{"num_hidden_layers": 12, "hidden_size": 256, "n_experts": 128, "experts_per_token": 3, "d_expert": 128, "d_shared_expert": 0, "hidden_act": "gelu", "moe_layers": [0, 1, 2, 3, 4, 5, 6, 7, 8, 9, 10, 11], "router_score": "softmax", "normalize_top_k": true, "routed_scale": 1.73, "balance_loss": 0.0073, "balance_bias": false, "init_std_router": 0.0211, "lr_router": 0.00166, "num_attention_heads": 4, "num_key_value_heads": 4, "head_dim": 64, "vocab_size": 13053, "norm": "layernorm", "norm_place": "pre", "norm_eps": 1e-05, "positions": "learned", "qk_norm": true, "attn_scale": 0.125, "tie_word_embeddings": true, "parallel_block": false, "init": "normal", "init_std_qkv": 0.0329, "init_std_o": 0.0408, "init_std_up": 0.047, "init_std_down": 0.047, "optimizer": "soap_variant", "learning_rate": 0.00738, "weight_decay": 0.0, "lr_head": 0.0106, "max_grad_norm": 2.0, "warmup_steps": 71, "schedule": "wsd", "decay_fraction": 1.0, "decay_shape": "sqrt", "final_lr_fraction": 0.0, "batch_tokens": 131072, "max_seq_len": 512, "doc_mask": true, "train_tokens": 1829000000, "max_steps": 13955, "dataset": "wikipedia_en"}
Below are experts of layer 6 (counted from 0) of a mixture-of-experts language model. Rows are named router (the router's row for the expert), down (a neuron's output weights, with its number) and show model dimensions 64-127. Each number is 500 + 40 x the weight over its row's rms, rounded and kept within 0 to 999. Numbers have three digits each.
After each expert's rows: a language model's description of what the expert responds to. This comes from a sample of Wikipedia text that the model never trained on.

# expert 34
router:542432476512483478537509450495558479484517554578546587524465510479583512538456463462479477564435472455440450506495487443553457500558495542582550456505452501531510453457413461512457438475484456
down0:509492478476518578543591432550470498436468539477537484457489467464506501549470465549521536539489526488489521518436531444520452519514481502540527451533559502473551537504480547560542562524457525
down1:432507488478495477518539491564428543506532433478537502476513511495522461489498524542424461464457405496496557549544492566406473479465520564462549503453471533471468505537551531526458536488433549
down2:544569408530509502465544432486436544540558492592464489530463620515527539472500433431479514491496484498506486461490497476600447515463493475506493515487467542529497472477561460394511478529495510
down3:523442500558526438569556495529478482468523519522508513500544528465548517434477500495530521495497482509501565480537486498476503572590483486516488473474518576555459493497499463446469460532508451
down4:498491617455543503534487528554423478447526498492431472513453476507462435485507545514542517522501503572492523517482504513527515527526510465502458478508513536491494463433500459517479555527545537
down5:504508443508513529477479471524455481537546531489523445479442516564519590502575456505438523543507557469423537475476411530466454521453440519426485519514464477470421489487517462483518470522442587
down6:464569461481520514521549522538493465511524571477493418532524483497556425457557500468564521486469449477485537536520529489515509451448458488462468512483526515496524473520451495457520560514457449
down7:610419478466481532533404480500433512569523459468535571480496433468516462411536414547470507487480482557504480410460495519497462520521530496537447471515541489386490520465561453511456539483494557
down8:583498525476482471476456498556473419515539465508449477512472516473509443507510543489535441488513478490531477436516516545484525508592592533505457535470534555487508450493483533473454515493635486
down9:423517489560491474490450499514461536535516508460424498476505499412464559515490430497571472508553476415486496548556471501476504434542494452528531494474533519502536548539523447457515541508413536
down10:462516498483485532528492452503444460495515517448478510461607574501544542480479534563513488500502461559449516523488511476540452461438487468526465538537450522537538631486462527555493521434481519
down11:515465531542530482498501556533454405556409468501462513427497488459467537593528478504569451498493463460489527492461482523492443542562518484466429495469503537473519487535524418517471433536540474
down12:496463517549428484535433532506521527424472532492422466525550432528527546477528495575523378498533496516483528474537475553502588549510480494561526463434463473534584541491534466517552558487533481
down13:524464548554489465451546588591625441440551502601541526469459530539540611464486469518543518526505471489424519430492529440494525520517494464545464428541484505473523514584502444490556508504537462
down14:544557530443449458513432417485489526488496438516510495521554416522510580523525513485518433485494569463471594513534505480458557478546521504536552565490523502462460418499524500463575534466489455
down15:469521483501440538562540433494531501451515513493520486520520414455544498496518432572504481525519483510560511566444483435542523503454471488568530493483497478563519486527434448466545580507484452
down16:483495496530480495528429460527489599518552530478504466517520532437527554431549486528473452463532508474476439522479547504472465536503534445508526427489515524481576476517488598468535474463476492
down17:499413489469449430479534502556524519460472511511592542463507488501535523511456477453500443527510524576510566462506554517547532576505470514586527440480483483499502496513424480532544457463443479
down18:564495527479526480419535432536503515471525468529536556463516491509488601430501514542512532473574506546488463552485487497538474494480480489487458531529450491497524471507530492488432467507444540
down19:518497516501510508473571510477522477533536502554432466444516516555544520503509513559518486572485542432458449427493468505488524526485478479472508528488489519496441607490476527497452481506587533
down20:490565557524485489498496508482528490522504520500531466517485572525517523515521485508495479435479466560462493563468548517534555439453448511544502483459465512491545531464515407477511466551420527
down21:504547480519496508521510538487439467534535449495444451519495528517498528445499546491446543557568562541572480508542456469471610560484580495513526431468528484472455505475489562520509473509570534
down22:479503472537512535457569489520464478556511535523476494523450531531515529505515548483489543483523543535439439460487375445501531467543556485494488449531498476476450459494498616496511484523497543
down23:488443474525475519483503516499483482484421498437485502463520490604569474454496466477528535488517491528494504550466493483496501505540510504620505435472473566498490419560497508480463561440543440
down24:470505578545501505480506551520597525508548530529534487540555514438551485501527534500553530475534465557520509459485600439507429414472500457525448563556507437547472474463483546488440542444443518
down25:575521479505563522509528473479518486482504498508508471534518485435506492468478534466463468503452490500434420458469499458381522496565528588523532507495486488456487488476428491551534521439472471
down26:464501517588494551507518499433423459519432485417487454534501419476457550514525492475458506478461471463435470514508449448566479523432458550551498490533492495461500540479433476414545521461463499
down27:539481542533508501502482470491502497484457508497449529532509475547475505453460577553547438544578474558476547554509570503525493391518478528585544445555470556577446483479420501558486537510569485
down28:543472426445535453459473474466461487501478475487466443509553480490468530471513455543563500608463512445536582485475489546449515520529540547438501518436505500463476489472618550482449550476547509
down29:515515457514472435526459504512497527463533517514437507481516499553511524488537501506513513482482520519505448457510522537474485420483480565447503539450514435535457534525546526509522478478419488
down30:554495429468446513494475502518507522490545520434500568464528466477539506513522486458519475507437528515468463497485432560477531463422528510434513477454390360483427544529554495466529444498504506
Description: Pipe plus line break closing Markdown table rows, table separator lines like |---|---|, line breaks ending list items, and the piece com.

# expert 8
router:518482497489494520488452525506539489481547463461524490561456537487525469532474508501494467561521507457474491543510562554492478526481404517393487562557485476485511517484471556494420491635501491
down0:520487491460538452433520468457389506501504472379516507458501473478435436506528539537477473518507457539476530504506460500518505484554535518529552517492503442537550477564519507511481507517420503
down1:448496454453473483589527480471509450486460444485509552428531503495539539559443464488518524510504487438532484526521445475542522531557498522535484504467507521523503514529520557515502484575504618
down2:474569453552496543374470464492524492532496509583485465518513503498472516513498488518479513507440417514541509436477501565476565596535494528517451468474547481539494475511489530508515549508497414
down3:526428518515536480536538467487533512466456491514501467519504485481525471533516500454561510468516516440465446554514473474480517472514533534494518507452464527512466495522504584538507510569488534
down4:531429427489499521537521485556511526507506523562434542477529496498463532464532487496466450576412499538585483587526477551477554470439541474421532507548536510489563504559487579512601585469499457
down5:509516499466523515534459536519474500473524508548480459474523511545491460533494490505484488501474515493553555581519464543452554555534508492549489543514445447553548386469531459471505514521492544
down6:473553500516484380415479587519495556505537510433475541556485424533538531520514545581461489491495487464486500519478463522542484458443469489494529513515560511467524463558583548512508643586476530
down7:496563463483614507527435459594563483520542510534547451546581461500508532517425548501538488557495482450503434501454577486484505540526558488573482600496531502546427510573448504504525490509518496
down8:504521510444549498512668458581522535518513485546500469525506486545557474524477440514481443496457527433506515578529448563479501491530521631506516526499500514532547481511491454501453522517546410
down9:493464493523505478457470506511572521511487507472532478562518427589506461527473419465519509448492414492484460487457529472469507472465476496543440465541510542440555537495506512511574471512514506
down10:508406487472437559498588451455555440540509520520476457472512548472503504538583504428584528417459439454510487476505450448449550471570542443516444453542494509505484480551470456484479490491472434
down11:487505519518532491482475455492567502445500488506441515620525485557539400507465533517496509529470456524476483441545541457492532476473503487488527506547477532523447465529455478521516554519539499
down12:519485486471499514423464542489461500487503506409478499451574548437414529494526463627505532497519470488464527480479541540530549530530521499517523534471495483471558406451534432483455534494565463
down13:536489498528506518473501505511481457493473562399527498582456497542420459527482540524459581502509488536506554496459498521542490461544486525560558516570503464449456484437538520475532461449473484
down14:507519486524469499429502521436492467473543482556532487601538538548516481479476589468437432511464549507478493490482528562506518465475478561451528516508497440550505433503615506493519579519504499
down15:459429497561455475573504480516478455470571520481474480538489533486476475512394437494551479533542514505478468508546506530498528546555503431476585495465488535563475482441513541510496537450483446
down16:471549512482533529482486577510480450470497475510445502513560506546522446493441408511575540499468551501553426481496548505551445494439487517507526486533489510501529493487478488570463459502532519
down17:482421466523465504489516547500469449510526521478522400498574506500526516468493462459511560504443498534512469500498465452491516454511522522466534509495528443478525461519510462454509477468489457
down18:537485572493541500443564497515529534563526501455468469450456544516498511524577509452534454534551508472542475530507499502473497444569499460484493524523440430511523555469458452486547551620525456
down19:483521446467487490444478486507486535432495503511429482566490576489503515513537538500458578488510506529477496492512537494521525445560536465477454510512509541539476513476501465449514477534457543
down20:492582493513547525537500512527434566520528486489498499481534607480525514541543540448507471595468567463505528556467528520572474540491521502494497518490548516459435456438565535542439508555514534
down21:422517509480535571507522483447487514520517498546427503459546503436484471450470472508444480482537481519505482506539516501630457568518462479490502488456401601571507573507513573554443479492504516
down22:589545490519535545518454479498456508509549477526423505470490573499487589412518582489506492503486508453469427524483486486519504495443533422481502507549521490501479494481472469484505478522537459
down23:448491467550426412513409446510501508502535459611466478501577487499497559539504515495425498454514438540473522539512485497505509556542494449502468479446537515479572457459496469531494447541454534
down24:549497434468502482491483519539481573560458513487515521450471492535528493489471511536462480508537514543509459466496553466469538449468505509456451514499499501521537509478430592535426478516604424
down25:581473495510522489493517515411497462453550500566433444444559502483552505406535551510474496520477494490515463538522375509515513576531566517460489508567482520451498496479435501525512494520492429
down26:516546520496516481525455504540450474528472545438548560513530454504500466483482435516481464487475501535479593554527435474475537475502469440539504581528530457493485494492597514492517515445549524
down27:531517522493491484500528562393465468514536535549513530565459585495445494530474524518525498562454523460497501530497483498582483464497524473561467573503507460472561554557534501545438545512509523
down28:510458501432484468505579526497533505483572495483478534562526504542449492538561494473447513485444566513504481537515555524418541530531540515519490485520528544547416582476517508525498513478456548
down29:566478498531577494505549494455493549561490542407582551553414458555486550516431503586490478430514502566439477476503510446453563540534496531432557497475445418451561537477491527503493475539505560
down30:538500384481455532549487420450491493440586464499474534509485429514537556460493564532527553450483537479523526557486383537493592518560541394468528459442532448498500562436491526508526517482476489
Description: Words opening a subordinate or infinitive clause, mostly to, that, which, if and how, after verbs like said, decided, unclear.

# expert 23
router:516521558470487503485497444516509517535541565501461513404510463567506521552478460526548582525547518491580533538487578444449499488515530461507476496484457465456518570491490405436503465522484493
down0:520507445537487448467470451600516479490467561479545572494480539482504467487505561507503545506418489498539449539516538522558483510553546531497474409428458468528445483538474480419527480502507553
down1:463548470458519473554506504469591491469523408476461526511515503442554477477467525522557484490532445489511516525542525517546436480538499417572539488512479515544475467518474552457507553510514516
down2:510489562476485487488506518482499540523538449560583558532521552423540553493466536432482432544517514515529534547496524490506436443488494572516526464456550533500476488553417485436536528534473460
down3:567471517470525422480562471535601417570429473578458448514527570566567509508484497535585443505496524509498494490503484501529499488517517511433540528520460519538525579510460479545487460535520501
down4:526430533415512429422557494514462518477505560527445439524494557514393471510472454526527514513495481499474525508544489510434536523463509469519541507521523516511511488500448517469562465472510452
down5:557473463512574479489405423504563461508475487543491515484560553525560550520452487520469506449502499581474455509488488482491531427567489492427548467460515471480468590497513511431581445560539513
down6:566498509499506485526500485510462527446475462554473482484567534529466490420431412488473526534517477576517468541440528478447488517558491385520600533480522506555489493519496519474570470475483545
down7:407480490535498517504470536481390572524542471484451481467473487494378523547520495481496507571484501518521576512522536468493537472508478470496496507419512543494519428455505490536527460478511510
down8:524456441477563553480534485488489545534555471440530539446494502469518502487517585477541517552462547535414510508581445443487468494458497532498522532531421462451430468448451528531542463528510509
down9:543480499444456443479527529479479459528526504470453513535516531555563482482504549487554542491508537450500557471516556543559483486518496406476560563502509563478500582504444512497521475531497498
down10:517563586507497540451418550512513514525511558430466560529556543504558548463544489536574502494482550521458529501467528491492495493536529426531494481537535474467544472502574524510510466506499453
down11:489508556546430516516449551464480506544518467478449480513478433502503464522478503518426512477517547496486556502427554500521525551482484523553531514530481552480463531504498511494481510551500533
down12:496430565429454477492571465542558492525499444511491499529515531570474570436433407515510481560523454492488534493480518446471561528450535470539549458475519473490492470551467501556509475518491484
down13:551515485484512488472549513510503475578448481474543510555471497630505516522527459504474548552502507525582460494511553488529537466463494569560533478573469492441498484527530574495553436433428474
down14:479494459466502491557590502459502461494484466559482481486493502488539468505516526503529481479441473542492521538433508543561440466515494487536494403543528402566521567473507403445552481510488505
down15:533547568533483478436467534487501492524477516537501562534571464441522536455530529423431560447466491486464544516475487417490476476491447459523571532463501511548500490511451566476448508511535608
down16:476560501524477491505465471567550528462548511568520554521487509466500494415509458536500581534498553502498529536437490512510492444496501490495554465516546563527543384454516477522564486525416450
down17:488500408451480528422451410530518525525466479440562526441460502486489500519500466517512569423473504541517510568548509477483515553564570488465498487513558446414520490548495464525503428486562529
down18:558482407489497473450513474521586486467614467555523542552422577538548496454468448461525502508534466496484497555520560537453515476467546503483505436540458472489495508502496521458497517541536501
down19:528486545492440508523527475492495549439484465525481539499483495495545481597450458532540517563549532493493510568535539519460501488466473464471459534579496474537450474457485546467493440500556457
down20:480458422478542521502493447510525474518421551506531528437557466527496420469489532498468484463442476569427429568492505438465429485537555462446477477513519449428534464571483505468452562558467443
down21:511518513458555483461535474550500529475499442467549520485511483589543485552470513523505510507509510437522458493475441500485573493526512521550496416486531406556451441489490472521558497556548450
down22:562556567508512498470499448422469500580488484518533529493487471539513462553526502439487568481536472470543498522551573501504496500478545503521541487542485531464511487496524536522496476587493484
down23:550558489515553564503508480540503463489442502464491473504410443537490450505576540443399482513464517488491558504476534492460503578499530544439475491459483572477504468573491484549554508486531538
down24:522461550492522453516439504493460534422428577502507445482573512466465445482489489549475454511475489535512526531448465484407470504451477548431517506402438586521505503470497503480541519552473561
down25:490536495487446469488543498566439429504506549553431540518470513552562568465499473483519579451520478525463604558556496505510545452506490475494539416471525462587563505477538521537567486573496483
down26:473499532578484506527478513450541534545467471475568526515501444414475488538490482476499476437416451469536490468470497531486524554508500485526502533369488464486464427538463508558435542464487514
down27:506520484422457469504458485497544467538454479493498505542547513572531435459437525526469520428552502483528436431533525431482434492527551502526566483537488535471453448552492562496486474528486467
down28:515485528495487441523448516484523483564472549468502453453543466493457466528517497426502500489487547541551464493564565474471463541584453485450414539472487525607493484511486466568442483466461499
down29:504545529495481459515450547569540525494472512502520461495508504529555532541419452578417442388540545473473502581432490547516485565503526404520535476542456480567516535553536500562503447520496521
down30:502480516514473550505500435443407539501460479453532524467478437503497508553475561451542431421500503484483435442537496437534508541542530543473387540546509476460499473548500478536461522499521473
Description: Word endings and plural nouns completing a noun, often after "first", "the" or "his", e.g. -ations, -ings, acclaim, games, election, years.

# expert 9
router:509485517439480497443463458541512493539545549477491494469489435538459440472456554527522503498488594428526481487509545548579543502500517499533560529473478470441486514443482402492511457499437547
down0:513462566486473456456439405521474483454457468546476513472500466521462464483555430491508539514499501467525463500409489484619565538573486522488458527488475525471431470455506381542453448521529528
down1:498543430479519437515515533515516516504418547453492574553453547548537540488477516492469534477491538486465501467462433454481452459551531501514469627523492499512521466473443448566441499461517524
down2:528578487543472452519490467454490546497442470517507540509470501480545506488533555525510489466441555499534463560441506498490486465436522517534447470523475552523456551533439437511490525565479477
down3:575486482496450476465470429516573510579474500480470509516480450471567479410498526454468503493536530481518463492492515469491528459509537576475525403512496426483365544491448446508485508571487456
down4:447541442449474493472501444499519518507485514427524453518443487443495491511515502516514543537519526465533479486404508463445558412538468478528532413485544512433500518509465493497513568503451349
down5:431550484483498453466545515489506527396498516541571561462455490501503501503545560527511494519550435487443494588515478525529427501489525467488462504573448457481550569544538459412503482619575455
down6:515453513520528592521564562470501486529513502449512526522501415509529513512550508489468553496527497456450544476538549489560537573501517481507536499485492518555532479479467509531481522462546474
down7:551482517502514518473527506493526473533555454577470567442584473575567513536471523488528541446528477450529542466494499485451515506497542491521427441496546388548421446501414507511554473525538448
down8:515554539459442525516497442508468539483465517480515518481522415507509486441575447437526483464503513471467457551461456534580458578528465546510434551525490502495492526543458474573542507549525553
down9:481438516517500459493480513519524481522431433490459467521494459549574615523471487497527486500395577481546593483503460516536432485439576573606521551481535498547499511492493447502512446509496515
down10:494487474577483522526575568432510522534472508484526517460432501581557454468407491488520545538462574499514519533490450450485441536505441486506492432509494534471560520473500528462515485460501513
down11:515501490504494540453508526557490519502543511492433494451544551473483575506478532450515478497484478448502508484458550532523546460569548539549484491471561472516528494389520509576521510503531524
down12:485452475554507507496528514511481498507493520430554475578495414475518469509465490522471468484454512464481499491401502535447509527474446473470528594492535521494609479441587504497488527512508475
down13:500462439401471425497503438539507468429467497513535459534487545484444423442498516554491469462415492493471538578469530509499533535487521596468489472504461515560456542570473530520459477469509511
down14:511531460508545485434592417444513505453527513587528509521491523450526447466543540488479532489456498449502501453479560568499429481482510541477466448574504472457467515537563529571514506560491491
down15:504511469486557423533498547502431514451509506463525525467539561547446433568485514474589450533515451481526525495537456489506437488489542487513466544430530445594485532554547586508448445492503479
down16:452491499614471555550476534453468487520561497432464531489498461519573502522537539503526481469482402493466532515547517495510482461560461535550474528474536527572448545547520489480478524518492411
down17:531504530489510517492528541385457502540500489587511466491487520501514474497508577491474538539509510485450452517461503471480509525424503597467470503449460516512528519530481554473464479522496464
down18:447545491474488485506536543551512507412496559471471586513463581525517521520486429449506485469517532524459532545512502540455464481476469508512514462504533541526446536624529484459515494493477496
down19:469529457476454492447497466471494502536491531528505514534482507528457532473503500490502566459412567490445447555546511472494543591487533518535502492519464478482500552543510475507582507597539498
down20:562518497584438474548531487466546520487472486539541448550487436486472412581565497457563529471510541425513552444553541593461496524466591533542574471461541515501548567480454509521479502480552503
down21:478501460494416525443425461531496489457481473510508487490525483456501488598514546452505492555606506523593484517558472499525538486413492450397418512476506463470562566559510538575509537499572537
down22:494447531440526489467469463446547447451481535506495542474484478509537499411446503576435418445420517532500441550482558464462522529433488511506514448472479521402541540461444450490465498474410504
down23:508510604501490508432525506472481512498532535466417552574448526489517522535510486509506502413500472509448459531462502497429569533485535514468474519525439553533448510481419532517491459514463461
down24:457475647436543530394483470573457481499469516460481466574443519582502497436400467467481489536506452502492485481498502465545557500512500432547465456464514535506525498456476541485541516477411457
down25:435481486500395489518528453470469503472538509455557466486492522555508506583423497551491500461436433494464497564433500461499547476585460434542514491491554427481449415472488485477494381514520423
down26:470436473448476531497543480431519486547533521540488528519460539519484479489513529457484455468493507480503550522507517502464583548531548471588476455495486524452486492502506507496445483488553457
down27:519519525485553545539483432496507493527511475478530552481454547479521471493412476517541470499441506514501404558477506475480607537496529518511488404474567466429510484578541486425490524478552461
down28:443504526507494441410506541501567463447519530460457480544525422420447488531456439465531508510573438481414509544513483490510442416485519536571484511531475495577490574541531478497510509481500457
down29:502495574501454450500509462518542440566529495542474504597531484514502565442451547559483475494526502534494545469534518544458478494452503472497508494515458470545499484430472516547560585498469500
down30:457512523463497477439388438521543533533521484579533534466469512540419471439470536513511515473434552516487510474500480465491566507487460543478512496426509452483515480488556501412585517484478520
Description: Nouns and noun suffixes about media, broadcasting and services, e.g. television, media, interview, video, stream, plus endings like -ation, -ment.

# expert 20
router:532501444493547458444483543519565530528507460584477561498484518468505507561547519478510468492475496477489544523448521522412555491406490514541439496475486486545573528517500554511438488492568493
down0:556532469515550551504486481567531486500529453486532477463480472533470487509505536485549525529501487497458491503403525480513544508459516446517519507458464494471577576489510505568446383445487579
down1:543480493439449536492487437506555535468549499462470425438541456503558418505522574505512460546487468455573505455504421489542458471612504490485512494466468453492482504466496547437552494575484511
down2:538540452541559469476500478513513542499477479499486498473491499479532534517470519523505407505452497586477353466503437511488519519489556471510493548496473544534434550491524528473527500479473546
down3:515545527562481489516512549492498433465510515517473503515507544486528509423484538439519500526470569477502496536518452525574436502462517505545572494489494523505508513497446496526476534516470473
down4:527456523476480509444476458475543586474512612420484476444495504546503525494524519517490416461526459611521470501511531446510460483468490482505513552517522496482516445494523526507551456576505450
down5:519523570495501441426564615474501490503470486424528517512485584521490476527493484549519484545626437489456461500494491545472545496513510556476565454462428522542480518458472528592452515543494551
down6:476588450519482467517517510422518495489488497477499476455511468500499522468497496526492519449523441515457552499470538593475525500477477512518522474467535482494429490552507523504427559519511430
down7:536495496417503468460466534506544501466545543474421451524517540492501510507570488480536505507533473535533506469461599559461484411472499498490501593500414472578528547535450609514476458503468468
down8:586538507493468468507479517523500542468495511490503534427515447525432415475527519496537492486469520514454520512571543501557516477501510516516525521429586472469488510486550477505503525497443509
down9:501515491470550516474465549514559511542497474472476524549523451504574505515528479494562469451486456545461571479459455559551499534482475465536532410469449531495494486438434496554497503511506471
down10:423453536482462516501558525526490562556495511499526575509492466519543575515451489500522518491527524470436466532509546510423484495530561575471522565500569588470509504543464509526549504536479420
down11:465445528482459500426470492503516468560485544420497516530453533490517468467503466506471507492492494520489529476547441520527443480517523507508547510485526463450550500546501528414474503607488483
down12:441481505523569511518490538545426506424559479521526592455519515537513455456407443464527599435500516462538516487494508459464473463539473444433476524475470522513506519501533546504522460530558488
down13:559588523490499547511476523480536536498476602551492499504545583516484499499573467424459488480540543487446515406450531497481467463554505428499490524495501558535512512425501498422513534473476528
down14:545463465492518522510529477480509536506474467528448519490493465525544513426488496502550516627485417586466462626451500472459498484503456461497458514472596501498533478501474484484495516539531482
down15:566515511529472566489510477516536492527573528566542526538487480492418515508526559529509461497516455485487497504490471403530535482480486566498538449488463528574499467523477491477539478549546464
down16:553520489460491603529416504523465452494522531548500436498377500479515468529498487487459535525551468507513454481481481508529545498516497499431518461492512585485488563534433543469555534505488495
down17:471526526539506533510485463489526481582502513461502517494455513472558555519526518449543421481502529509520566499524448517573508399508471495551534520553528480500463448494495538520537514518463509
down18:465515546427540504492418440511548481506489440474501521453540505528394458464508532478492452444521532441518457482526518464553517516510493485477521480560543562568487555497473471557494498469544504
down19:544474539469540515511517545548500574527579488572435445556494485464435481515496521529448457514496495521449569502505483475461488522557450480534450476530470467529556503486530464529536519473526482
down20:507496468508459481504604510538567476483435481486501484537487516532442515549441503525503588500582539530447463512448504446518485501512524557628474440476495550424489477504490549526534500537469514
down21:550497409503441471539486578462524439531500462460485499560538493507552515454506484496480557485545505612445515514462484472473549460453474465476513490517524507418488526499500453399510501464468501
down22:510483459467576469458513477492496509429498584522555503458461543593526504518450543529531501525457425533498529484490514445500578492532522478518487528441495529446545553442449505537475484535487380
down23:510491423457483509485514538455491505514516525514487524495432499533568484482483434447418516555456462577436471444467512492536494453461437465469552509459528447483494516529473478503541496487457523
down24:520479534479523449574542453407550547439480461544527468491512506485473549481501535591468498427456510556474465519534441490433539435486453450568411540518490531503537510428517471525455496490514494
down25:515482487498486536538544442516500568520508576553553537468479494497523524561487521474473497458533484450560494438412485405534524513494556543511495560471536504518513451475409428532393544504482459
down26:502494468542523510508489469547488551451448468504490546549523540469503535507448527531524504526448487494586461525542499485415538544491530453501456518548560540507495420509500507517492466511539502
down27:552536539440469496485511488496558485525446562507458472512473461499450511487459569536476508478468494524500473476462503454543543466471566533485523465535464487481478549482433520499519578512453459
down28:490485521454586506450467456502502560544528517461584512511479455496479534432478477510515440518493513533533471505524466510553552514426456465478528520494505495493491531451538479489502530469443535
down29:493512532516491425536544461550511496450489515466527514555513514476559454434569556449517487515577471467526484531483494532443505485531474542528519531492513490524490471490566469477500528531444514
down30:525498480430596506483458502557509525542511487503482517486530554490505521525515394553531484447477413490517462572459527560552552551527541513469443393409535488470489503502469496538526484493528424
Description: Prepositions and conjunctions inside noun phrases or clauses, chiefly of, and, by, with: colonel of, grandson of, responded by apologizing.

# expert 17
router:489464575502496543516530456451520498491498542503535530457538538568567560457534437447488456468479491546490583497524478537545558516473476550541542472518558491501442505468512500431473522524517526
down0:501473502485467532529393567457486482503455522575480470555483558486455488519523484573538507471444432509467509459441492507488504499537425482442473542516478498582538556587561502505422436483522522
down1:514485549509442520586480503484542496466538438486455505535537517517491447486515566515529515516474478539494527503444511463424503449503503438479482525505500585449556566387488511514460482467509572
down2:520514454473499496433563484576427496523481528496593468481516545542516502472547435538488539484518456478508514509504544499545457508536475467552479488587518468517546490485544479520493514526502496
down3:530473563509482499448469590540561530586476542547434493474481470461442494445486581491519565470434466566539489502483406501474514504496416523540487494542503494502528507453482459523454501472499418
down4:496530485484498455571437541489542484495507482555481524558557508574546420508475541438510511529572504497521542500543508480515521418502450424464460523559520431518436534513529501572506444538501494
down5:470500541546492492446481494493532464488541531531512555483410502491517486545402401484469529540456531493502559550498520488496547526503492512528528578461530473622497534564446509532472496545524491
down6:553491492457605504449480529467481436520496483540462538510448459539557553481509529495431410486485481505500501582507499465525565498490518511560507483480536561511513569500451485574504535458449428
down7:517456515542451465539526451484541461478459535491512474467530530469497537447445584476550483449537474436481566523568526486474513547527521518500559487513475570449500422489513446493491473515519520
down8:460502501504408442462520506553515515538474499465482419535465495469489442514513543517488518495494451525527519502565500485527487551556493463483492531461435516467560495536575491460474506570493440
down9:513505463504511486559524453469438504509526552547544514481503523483573436519541537529523542445528428495514509496498605491422446555458437540516556487506572454453530539484520535523519501465540499
down10:537507536430441407425487504489527463478499526530466513416525497525447510500417548483513495434411454512490439549482484487549467382461525504507534507496523470504499484513438464532542493488490486
down11:469560471464480553513590451510595557581522462443600470516489533507524481571509474476505497544468546547473432537531541504515507462549516476506494425550485478491553468449553468475455584421474478
down12:487484442472468523476492483567532541509466492521520528513494525531502511501481493485481470435475469515497549471441503503550509532466445560485448466495538498560522497478448492551530482452491525
down13:504385429511405489510458450536447488535491517484496498546495469497529485476458465489523477525589541493476514454497484585533527550521485467481518506498498498439447497443461464462582500485492536
down14:559498527468521516482485550426445466503558469505559470492457431530509486501460532550509493430513496476563483504561435544435515492464523489512476497437545425488532437520560530496497412502521541
down15:531501570481543430562509443445498529450538510448479469490530520508504515495447554408511529465538506566494518451442552474578485468500505550554525448548543493484544470437457477470510466565531591
down16:511514482510518451426566529523536484487536484501525529483496480490553502529515533457500467496502518507447470472499470497474518458494408429535523480496534462550482461553489568468550444438489429
down17:544512496391515449522509518505486491552544540533539404464443509484555516529540506473411522491561556526506527505479507497582489525518488494483516553511502465558494486513563486453503463530415552
down18:529540554461501493446441543488549481539432521497517496457489520434477457452495511573505527497458476492538515485524550522540498448532506480499467524473445507469533431479512478423498426500490565
down19:548545405550534491485436481456483492474534480449502512438524595482508528513518535565519513474543530526467517545453513459490498549465427537530527491427466530398496443507514533443496401520514529
down20:567556461452483542499578499484463548420483495557513414468495509546440530524535450526494511474486487461504505533465465515557567451548468499452525505492495532483515493548522463501576478564530536
down21:477427501530454556423547500545484521510558540380511475529535535447563490501499544495509434551521564505501523504524570478494493454539568491526543441538538476489494445497474470508480482509507474
down22:508513576537494552455512496471465483442446491546525502534554524502497457473557555447458474473519515522505498462493466492533563471501524520525474517504479467519507567532435491578477546479505466
down23:491483449518469482471500490500494524509522478529501468523493492466482447424468437574527483486470586541475534506479456462507507494540538473472442506609479453507518406499538550451503478524465450
down24:501582447522506520489482495535495494456509479461488527537514538483510413471479466476534547469462494450518558447512480459549546487499504510428516490449502481483438522574451491581476519576485421
down25:506551485503530445586495531486515534501447556436550457479497460442424546475499473511489535476425504423525443536476449532497471485586478508424461491529526525519500549442589525509505504557487475
down26:432541479539508531539497469498485534556439536546521537529451487519498440533549470475524467462477574522453505482529508427534546564475476533475467472529457502530522559481510521517460482483439448
down27:442506526418425475490485501486534553526481502480601511522549493573448510459452483488560522477498413539494513536509551447458508508485457536512572476524473452492564511422480496503470501468453520
down28:466540565534537555556496512534492502544495530505553509562533573499503503516477531451404514518562500509562456569498528484494560479473465465517459534523446490496544489530416480489469491445501480
down29:455517521505626467548476512497457453423517439480552458443521462494530525435531389516492546528544558542496538506485548450526474494493443469513504577472537505562459486428475503487539470543464506
down30:479487533483506569515551531481511555496515507467466457505460479599502451480529534517561386466467608451457521446509502493517406450504517469484520488517487489522479529616451461588451509451540467
Description: Dashes and line breaks opening infobox-style "Field: value" lines (Founded, Genus, Rank, Born, Time zone) and breaks after "= Title =" headers.